From a checkpoint of a small mixture-of-experts model trained on Wikipedia.
Size: 14 layers, width 320, vocabulary 2681, 40M parameters.
Experts: 4 picks a token, a sigmoid router, a shared expert of 128 neurons.
Training: a variant of Adam for the experts, 3321 steps.
Below are experts of layer 8 (counted from 0) of a mixture-of-experts language model. Rows are named router (the router's row for the expert), gate (a neuron's input weights, with its number), up (a neuron's input weights, with its number), down (a neuron's output weights, with its number) and show model dimensions 64-127. Each number is 50 + 12 x the weight over its row's rms, rounded and kept within 0 to 99.
After each expert's rows: "mostly gets" lists some tokens that are sent to it at least half of the time. This comes from a sample of Wikipedia text that the model never trained on.

# expert 2
router:56 46 61 46 68 53 55 50 60 67 46 60 54 53 83 55 57 57 45 49 48 51 44 30 45 38 48 54 57 56 45 36 49 41 61 58 71 49 51 55 54 59 59 52 25 37 49 50 58 52 68 45 51 41 64 63 52 50 55 55 41 71 56 28
gate0:69 41 50 48 68 57 59 41 69 78 20 45 52 53 57 56 48 41 61 55 83 46 44 71 42 48 57 66 40 54 46 59 52 35 63 68 43 54 46 51 57 49 60 53 46 48 55 30 66 55 24 52 47 28 59 55 45 30 59 63 56 60 69 67
up0:52 52 53 61 25 43 39 51 23 38 51 49 32 47 50 41 68 45 36 52 39 32 58 67 45 64 72 36 56 34 56 46 55 47 24 50 55 42 55 62 50 59 65 47 36 51 48 56 53 42 49 70 73 45 51 42 63 56 67 48 40 64 64 57
down0:70 45 51 44 43 64 57 54 55 33 32 44 65 65 57 54 38 68 63 53 45 43 42 64 60 55 43 75 47 69 29 49 28 52 37 22 58 38 54 36 52 54 25 46 62 65 35 60 46 45 67 34 57 54 69 42 47 34 48 43 55 76 55 46
mostly gets: "ington", "ford", "ć", "gh", "э", "ъ"

# expert 5
router:57 47 45 38 47 37 43 70 59 38 36 47 44 45 35 43 33 35 28 31 39 56 55 51 34 49 42 53 46 40 52 47 37 40 33 55 53 49 38 36 47 78 33 38 49 70 66 38 48 38 48 67 51 51 46 72 40 49 67 68 56 47 46 72
gate0:58 51 57 49 56 24 62 67 57 57 46 69 52 43 34 50 25 49 30 47 56 53 29 35 53 52 54 57 35 59 53 33 62 65 51 43 53 35 37 58 55 47 44 53 51 46 48 75 60 41 54 31 34 56 40 50 49 41 67 81 41 53 33 46
up0:51 57 52 35 42 47 46 62 34 49 52 41 46 44 45 43 60 46 48 64 44 53 35 81 65 70 60 38 72 24 56 42 40 50 50 66 43 47 66 39 47 47 36 24 57 52 45 52 82 55 35 52 64 52 73 70 74 60 42 59 38 65 43 57
down0:62 29 70 52 55 43 40 55 74 48 53 70 38 57 37 69 32 47 54 15 66 50 59 60 39 72 64 67 25 58 38 42 65 31 54 40 52 65 38 46 58 44 47 54 43 49 35 43 45 54 54 62 53 63 57 55 50 37 61 52 57 52 51 62
mostly gets: "%", "′", " km", "°", "″", " ft"

# expert 9
router:66 51 46 24 35 62 51 57 62 51 65 47 43 68 55 53 36 52 59 54 60 43 41 59 49 46 48 59 40 54 56 57 32 44 63 46 43 52 65 53 61 38 50 21 55 46 62 41 64 64 51 49 51 54 61 51 44 56 45 34 47 39 49 41
gate0:53 52 40 39 44 65 30 21 49 51 49 46 51 48 45 47 46 52 49 41 58 54 67 61 60 38 58 56 41 82 44 58 74 41 60 53 52 41 60 45 60 64 41 57 65 63 46 60 56 59 52 54 42 29 63 47 57 45 52 37 48 61 64 48
up0:52 38 61 56 51 49 47 64 52 55 45 70 41 40 67 45 56 46 41 40 53 33 59 36 64 51 42 28 37 57 52 64 41 30 43 71 60 60 60 41 67 35 45 45 49 62 76 35 57 40 58 56 47 56 85 48 22 40 54 61 60 63 49 61
down0:50 32 75 32 43 65 50 55 63 48 47 44 60 38 35 47 49 63 32 39 48 31 55 44 64 70 45 42 33 70 65 48 72 35 29 63 48 41 50 48 68 53 35 44 51 49 73 58 52 49 51 51 52 40 59 39 60 42 47 91 47 56 53 51
mostly gets: "'", ").", " ==", "),", " ===", "\"."

# expert 1
router:46 48 42 48 63 31 36 70 50 49 30 57 38 69 41 46 30 44 29 25 31 65 38 62 46 56 41 45 46 51 48 53 41 29 43 56 54 45 50 47 46 64 41 46 78 44 56 57 50 44 72 63 59 48 37 38 41 55 66 65 64 32 46 61
gate0:53 34 50 40 84 44 52 35 59 47 62 46 21 59 53 52 65 61 30 43 35 54 63 39 58 47 41 40 68 62 56 32 66 47 54 59 63 71 45 63 65 41 47 50 54 32 37 56 51 60 59 81 45 47 28 60 66 44 56 62 61 66 51 50
up0:52 52 57 37 76 41 49 61 41 43 41 51 43 51 68 47 51 54 54 52 60 61 52 47 42 53 58 32 72 72 66 59 42 45 39 57 59 45 57 42 51 50 37 07 32 60 42 31 49 48 46 50 47 43 43 66 64 53 58 45 32 37 47 52
down0:53 75 59 49 50 35 74 46 32 58 61 48 49 36 50 65 46 42 50 66 63 52 38 53 92 43 35 41 58 34 56 33 36 65 49 57 26 46 41 47 49 40 51 53 57 64 62 50 49 59 52 67 54 29 36 41 69 39 43 58 45 51 50 65
mostly gets: " g", " South", " G", " dec", "G", " str"

# expert 13
router:36 57 37 46 60 46 38 38 75 56 74 45 29 55 55 30 46 25 60 35 74 59 34 58 54 46 38 63 45 37 43 56 57 57 64 41 46 36 58 52 47 58 55 34 55 45 37 53 66 40 41 40 38 38 44 71 45 59 46 39 53 34 46 68
gate0:49 60 44 45 71 38 52 52 59 48 61 36 20 41 51 27 49 24 68 11 28 50 58 61 62 64 78 47 59 25 67 51 57 56 53 23 59 48 70 31 53 56 51 50 57 63 55 43 44 46 60 58 43 57 58 47 59 49 62 39 88 55 50 64
up0:56 67 25 55 55 42 41 68 41 44 61 52 61 56 42 74 59 61 50 60 67 49 72 40 52 27 53 44 38 45 63 64 31 67 65 55 66 75 61 37 46 30 35 39 53 44 62 52 51 47 58 35 63 32 43 44 40 57 67 51 55 33 63 65
down0:42 30 43 53 58 37 59 68 36 24 70 19 42 45 54 40 65 45 54 17 38 46 51 47 55 69 63 41 65 22 52 47 60 73 65 32 62 48 63 37 46 39 53 58 42 32 60 41 37 24 44 62 50 62 52 50 67 59 40 40 65 65 55 51
mostly gets: " Dep", "ection", " Army", "ense", "ل", "ran"

# expert 11
router:59 60 30 48 59 36 27 49 46 41 34 53 53 55 31 46 53 57 36 57 40 65 64 31 61 58 58 30 52 46 44 41 77 34 38 67 63 49 55 47 41 46 46 62 73 38 44 47 42 58 61 57 61 41 31 24 45 52 48 32 60 32 48 54
gate0:65 44 19 49 57 20 50 51 63 65 44 53 33 64 40 52 47 38 36 44 59 32 44 58 48 28 43 36 58 60 50 56 52 35 55 57 50 34 52 62 62 55 54 42 61 39 55 35 50 55 43 52 50 34 53 26 42 54 53 46 56 44 66 40
up0:54 61 32 55 47 48 43 57 37 45 35 49 49 71 49 60 33 24 30 55 50 48 46 76 55 38 75 43 62 62 59 55 49 58 49 37 44 45 67 51 66 50 45 30 61 43 37 40 48 70 43 51 43 29 71 30 52 55 59 45 60 51 61 37
down0:35 43 54 49 65 52 49 67 40 51 59 80 42 63 48 42 57 75 55 58 71 46 55 48 63 61 20 64 68 25 41 44 47 46 46 48 30 51 40 63 53 49 35 41 53 44 51 24 42 53 53 78 53 51 56 33 39 57 49 71 41 44 52 37
mostly gets: "|", "The", "In", "See", " However", "Personal"

# expert 6
router:51 69 43 40 45 39 41 37 52 31 40 33 52 42 36 44 64 55 53 44 60 69 47 47 63 64 70 44 52 40 60 34 59 49 61 59 70 34 54 56 47 51 61 57 42 49 41 74 44 38 52 51 39 60 29 43 47 48 53 26 43 45 39 44
gate0:59 55 58 51 67 57 54 33 67 66 75 44 50 50 36 47 60 26 51 48 47 41 62 44 64 51 66 60 53 42 52 42 59 54 78 43 30 42 52 85 53 84 57 57 62 52 41 45 47 43 25 47 38 31 45 65 42 45 41 52 36 46 59 53
up0:53 45 66 63 36 44 57 68 88 51 45 65 52 56 35 60 40 32 39 47 51 62 75 58 55 53 60 45 56 53 36 53 40 35 54 61 75 57 57 22 47 31 62 56 24 39 30 52 45 54 63 40 61 47 48 42 46 35 34 65 55 49 51 49
down0:36 57 41 51 52 40 47 54 40 47 64 41 64 48 37 48 46 24 54 48 65 50 55 46 72 50 30 63 70 64 48 55 35 41 31 64 39 48 65 36 22 52 45 42 57 66 58 60 59 43 51 62 54 46 41 60 38 70 30 33 61 46 55 47
mostly gets: "See", "On", " et", "In", " •", "="

# expert 10
router:41 57 41 54 59 46 52 57 47 50 51 67 44 35 58 47 39 43 66 34 55 16 48 51 54 34 71 67 58 52 61 47 51 34 69 53 72 33 46 36 39 47 47 47 49 23 57 63 55 59 51 55 57 54 62 43 35 72 48 41 57 41 33 55
gate0:49 38 38 60 60 44 52 59 48 57 61 23 60 45 34 32 49 45 42 55 41 46 60 32 43 52 52 68 50 47 43 68 61 65 51 73 80 32 53 47 51 45 28 48 32 62 48 62 58 72 48 53 71 52 31 66 61 49 61 45 44 31 34 66
up0:43 32 51 50 76 58 54 28 66 71 71 40 48 58 49 44 51 12 56 45 66 64 43 54 35 54 63 35 53 57 50 39 49 45 69 59 58 62 41 57 41 39 52 60 49 40 43 45 49 39 52 49 63 50 67 55 67 45 39 20 54 31 50 49
down0:45 42 57 58 58 56 62 32 31 74 58 51 63 28 48 52 51 55 61 94 55 55 64 68 69 46 54 53 51 68 20 50 48 53 56 60 46 65 50 44 67 33 46 51 49 54 57 61 62 45 46 42 37 58 41 67 59 36 54 42 42 45 44 54
mostly gets: " s", " r", " he", " h", " b", " w"

# expert 0
router:47 38 33 38 72 56 56 35 47 50 65 46 47 42 57 47 41 56 59 40 66 28 54 53 50 32 68 46 52 84 35 60 51 50 71 56 24 51 65 49 51 44 56 48 46 35 61 60 52 64 41 41 72 40 81 42 44 57 40 17 42 62 41 44
gate0:56 47 41 44 45 52 50 37 42 43 37 55 69 46 58 47 56 47 41 41 49 25 57 50 51 31 40 47 33 62 28 49 32 41 58 52 67 73 59 33 66 61 38 60 52 55 65 59 50 38 39 55 63 40 52 42 72 72 47 59 41 63 56 56
up0:54 42 37 49 43 59 51 74 60 66 53 71 44 37 56 52 44 44 41 35 24 28 63 60 47 30 32 65 65 62 49 29 43 48 40 52 54 57 54 61 61 58 27 43 38 41 46 29 54 44 57 48 55 50 62 62 44 65 66 46 37 54 49 67
down0:51 52 31 54 48 42 58 61 71 51 69 49 43 61 40 69 77 38 56 55 42 68 40 60 54 57 43 75 75 41 64 37 66 73 36 56 54 42 57 47 18 38 50 25 51 31 36 43 36 49 57 59 52 52 67 80 25 46 41 56 58 48 58 71
mostly gets: " film", " released", " music", " known", " born", " book"

# expert 14
router:53 30 47 43 46 58 50 16 56 40 47 27 44 63 43 52 62 44 54 46 48 41 58 39 62 58 56 56 39 30 53 49 56 44 61 56 69 56 51 60 53 52 63 50 15 28 37 48 42 67 37 55 35 31 58 40 53 21 50 43 49 56 61 32
gate0:66 50 50 38 32 50 44 55 41 51 40 60 48 56 78 38 53 45 53 50 37 50 48 47 66 74 62 46 50 62 41 58 41 43 45 70 46 59 62 65 57 44 39 25 49 49 50 54 46 55 35 58 57 27 55 31 41 36 46 41 37 46 09 54
up0:52 61 31 52 52 51 44 39 66 32 47 30 82 36 32 53 41 52 45 59 55 37 49 38 51 62 50 37 59 79 43 74 67 59 56 38 41 50 54 49 61 63 62 26 42 28 50 56 49 64 50 44 56 45 65 45 59 66 35 27 56 61 57 32
down0:39 34 49 54 66 69 44 31 55 60 52 52 29 66 52 37 36 49 42 38 56 64 66 66 47 57 56 65 41 45 54 65 51 36 56 46 52 53 39 42 59 45 52 24 52 50 37 60 30 39 39 48 52 34 24 08 34 71 46 21 33 52 76 53
mostly gets: ":", "ne", "|---|---", " him", "vent", "):"

# expert 15
router:60 37 33 29 53 53 39 51 44 32 32 51 58 35 47 47 44 42 47 49 53 46 53 47 38 47 46 35 43 41 60 55 49 24 52 59 66 63 51 43 63 37 38 54 67 76 54 50 78 55 37 65 64 65 41 47 47 45 52 58 56 46 32 65
gate0:59 44 42 33 60 39 27 47 37 36 45 68 45 55 82 38 49 46 52 30 54 51 46 58 31 43 58 59 59 63 40 56 49 27 47 55 63 48 59 46 58 28 53 33 45 70 62 45 54 45 63 54 55 35 36 53 45 69 75 43 41 38 71 28
up0:62 52 55 53 53 41 47 61 74 44 49 32 63 55 53 27 51 47 44 68 66 34 49 77 52 35 39 62 59 46 41 48 47 58 39 42 32 41 57 53 53 51 67 50 22 35 29 48 39 25 39 36 60 57 59 75 45 40 26 59 48 47 42 65
down0:39 36 49 60 80 51 54 55 58 37 39 82 45 55 52 17 39 46 47 45 84 42 59 69 40 27 50 66 60 51 27 55 58 37 52 46 58 53 43 24 64 50 51 44 47 51 43 30 64 58 57 46 63 65 51 50 66 78 55 48 41 47 45 31
mostly gets: " ac", " s", " ar", " ass", " out", " y"

# expert 12
router:49 50 41 55 48 44 44 61 62 52 59 60 45 41 74 39 68 31 52 29 85 59 57 68 36 56 68 51 49 57 49 43 34 44 40 45 46 57 45 51 40 56 45 45 54 44 50 37 57 23 42 51 53 53 19 71 52 22 49 44 55 57 46 62
gate0:66 48 67 45 54 38 70 58 35 40 57 42 61 49 54 53 62 51 60 49 52 51 53 49 40 64 18 47 41 39 67 36 64 35 59 61 49 48 73 33 61 57 60 81 74 40 40 42 47 57 47 48 50 50 51 56 43 10 56 60 65 62 65 50
up0:41 43 46 32 71 59 44 68 48 54 72 31 49 63 41 68 37 54 55 61 49 40 58 56 70 58 62 56 61 59 35 53 48 55 60 47 49 39 35 63 53 36 55 39 37 70 63 59 50 76 46 61 44 41 57 33 42 63 41 54 63 25 13 46
down0:57 51 69 60 51 36 61 43 53 69 41 52 39 60 46 49 47 67 47 43 38 48 42 63 50 49 32 68 35 45 55 44 32 32 54 58 69 37 72 54 55 61 63 61 32 48 43 41 54 73 29 42 52 35 48 47 45 37 44 54 54 64 56 52
mostly gets: "useum", " com", " sim", " species", " announced", " station"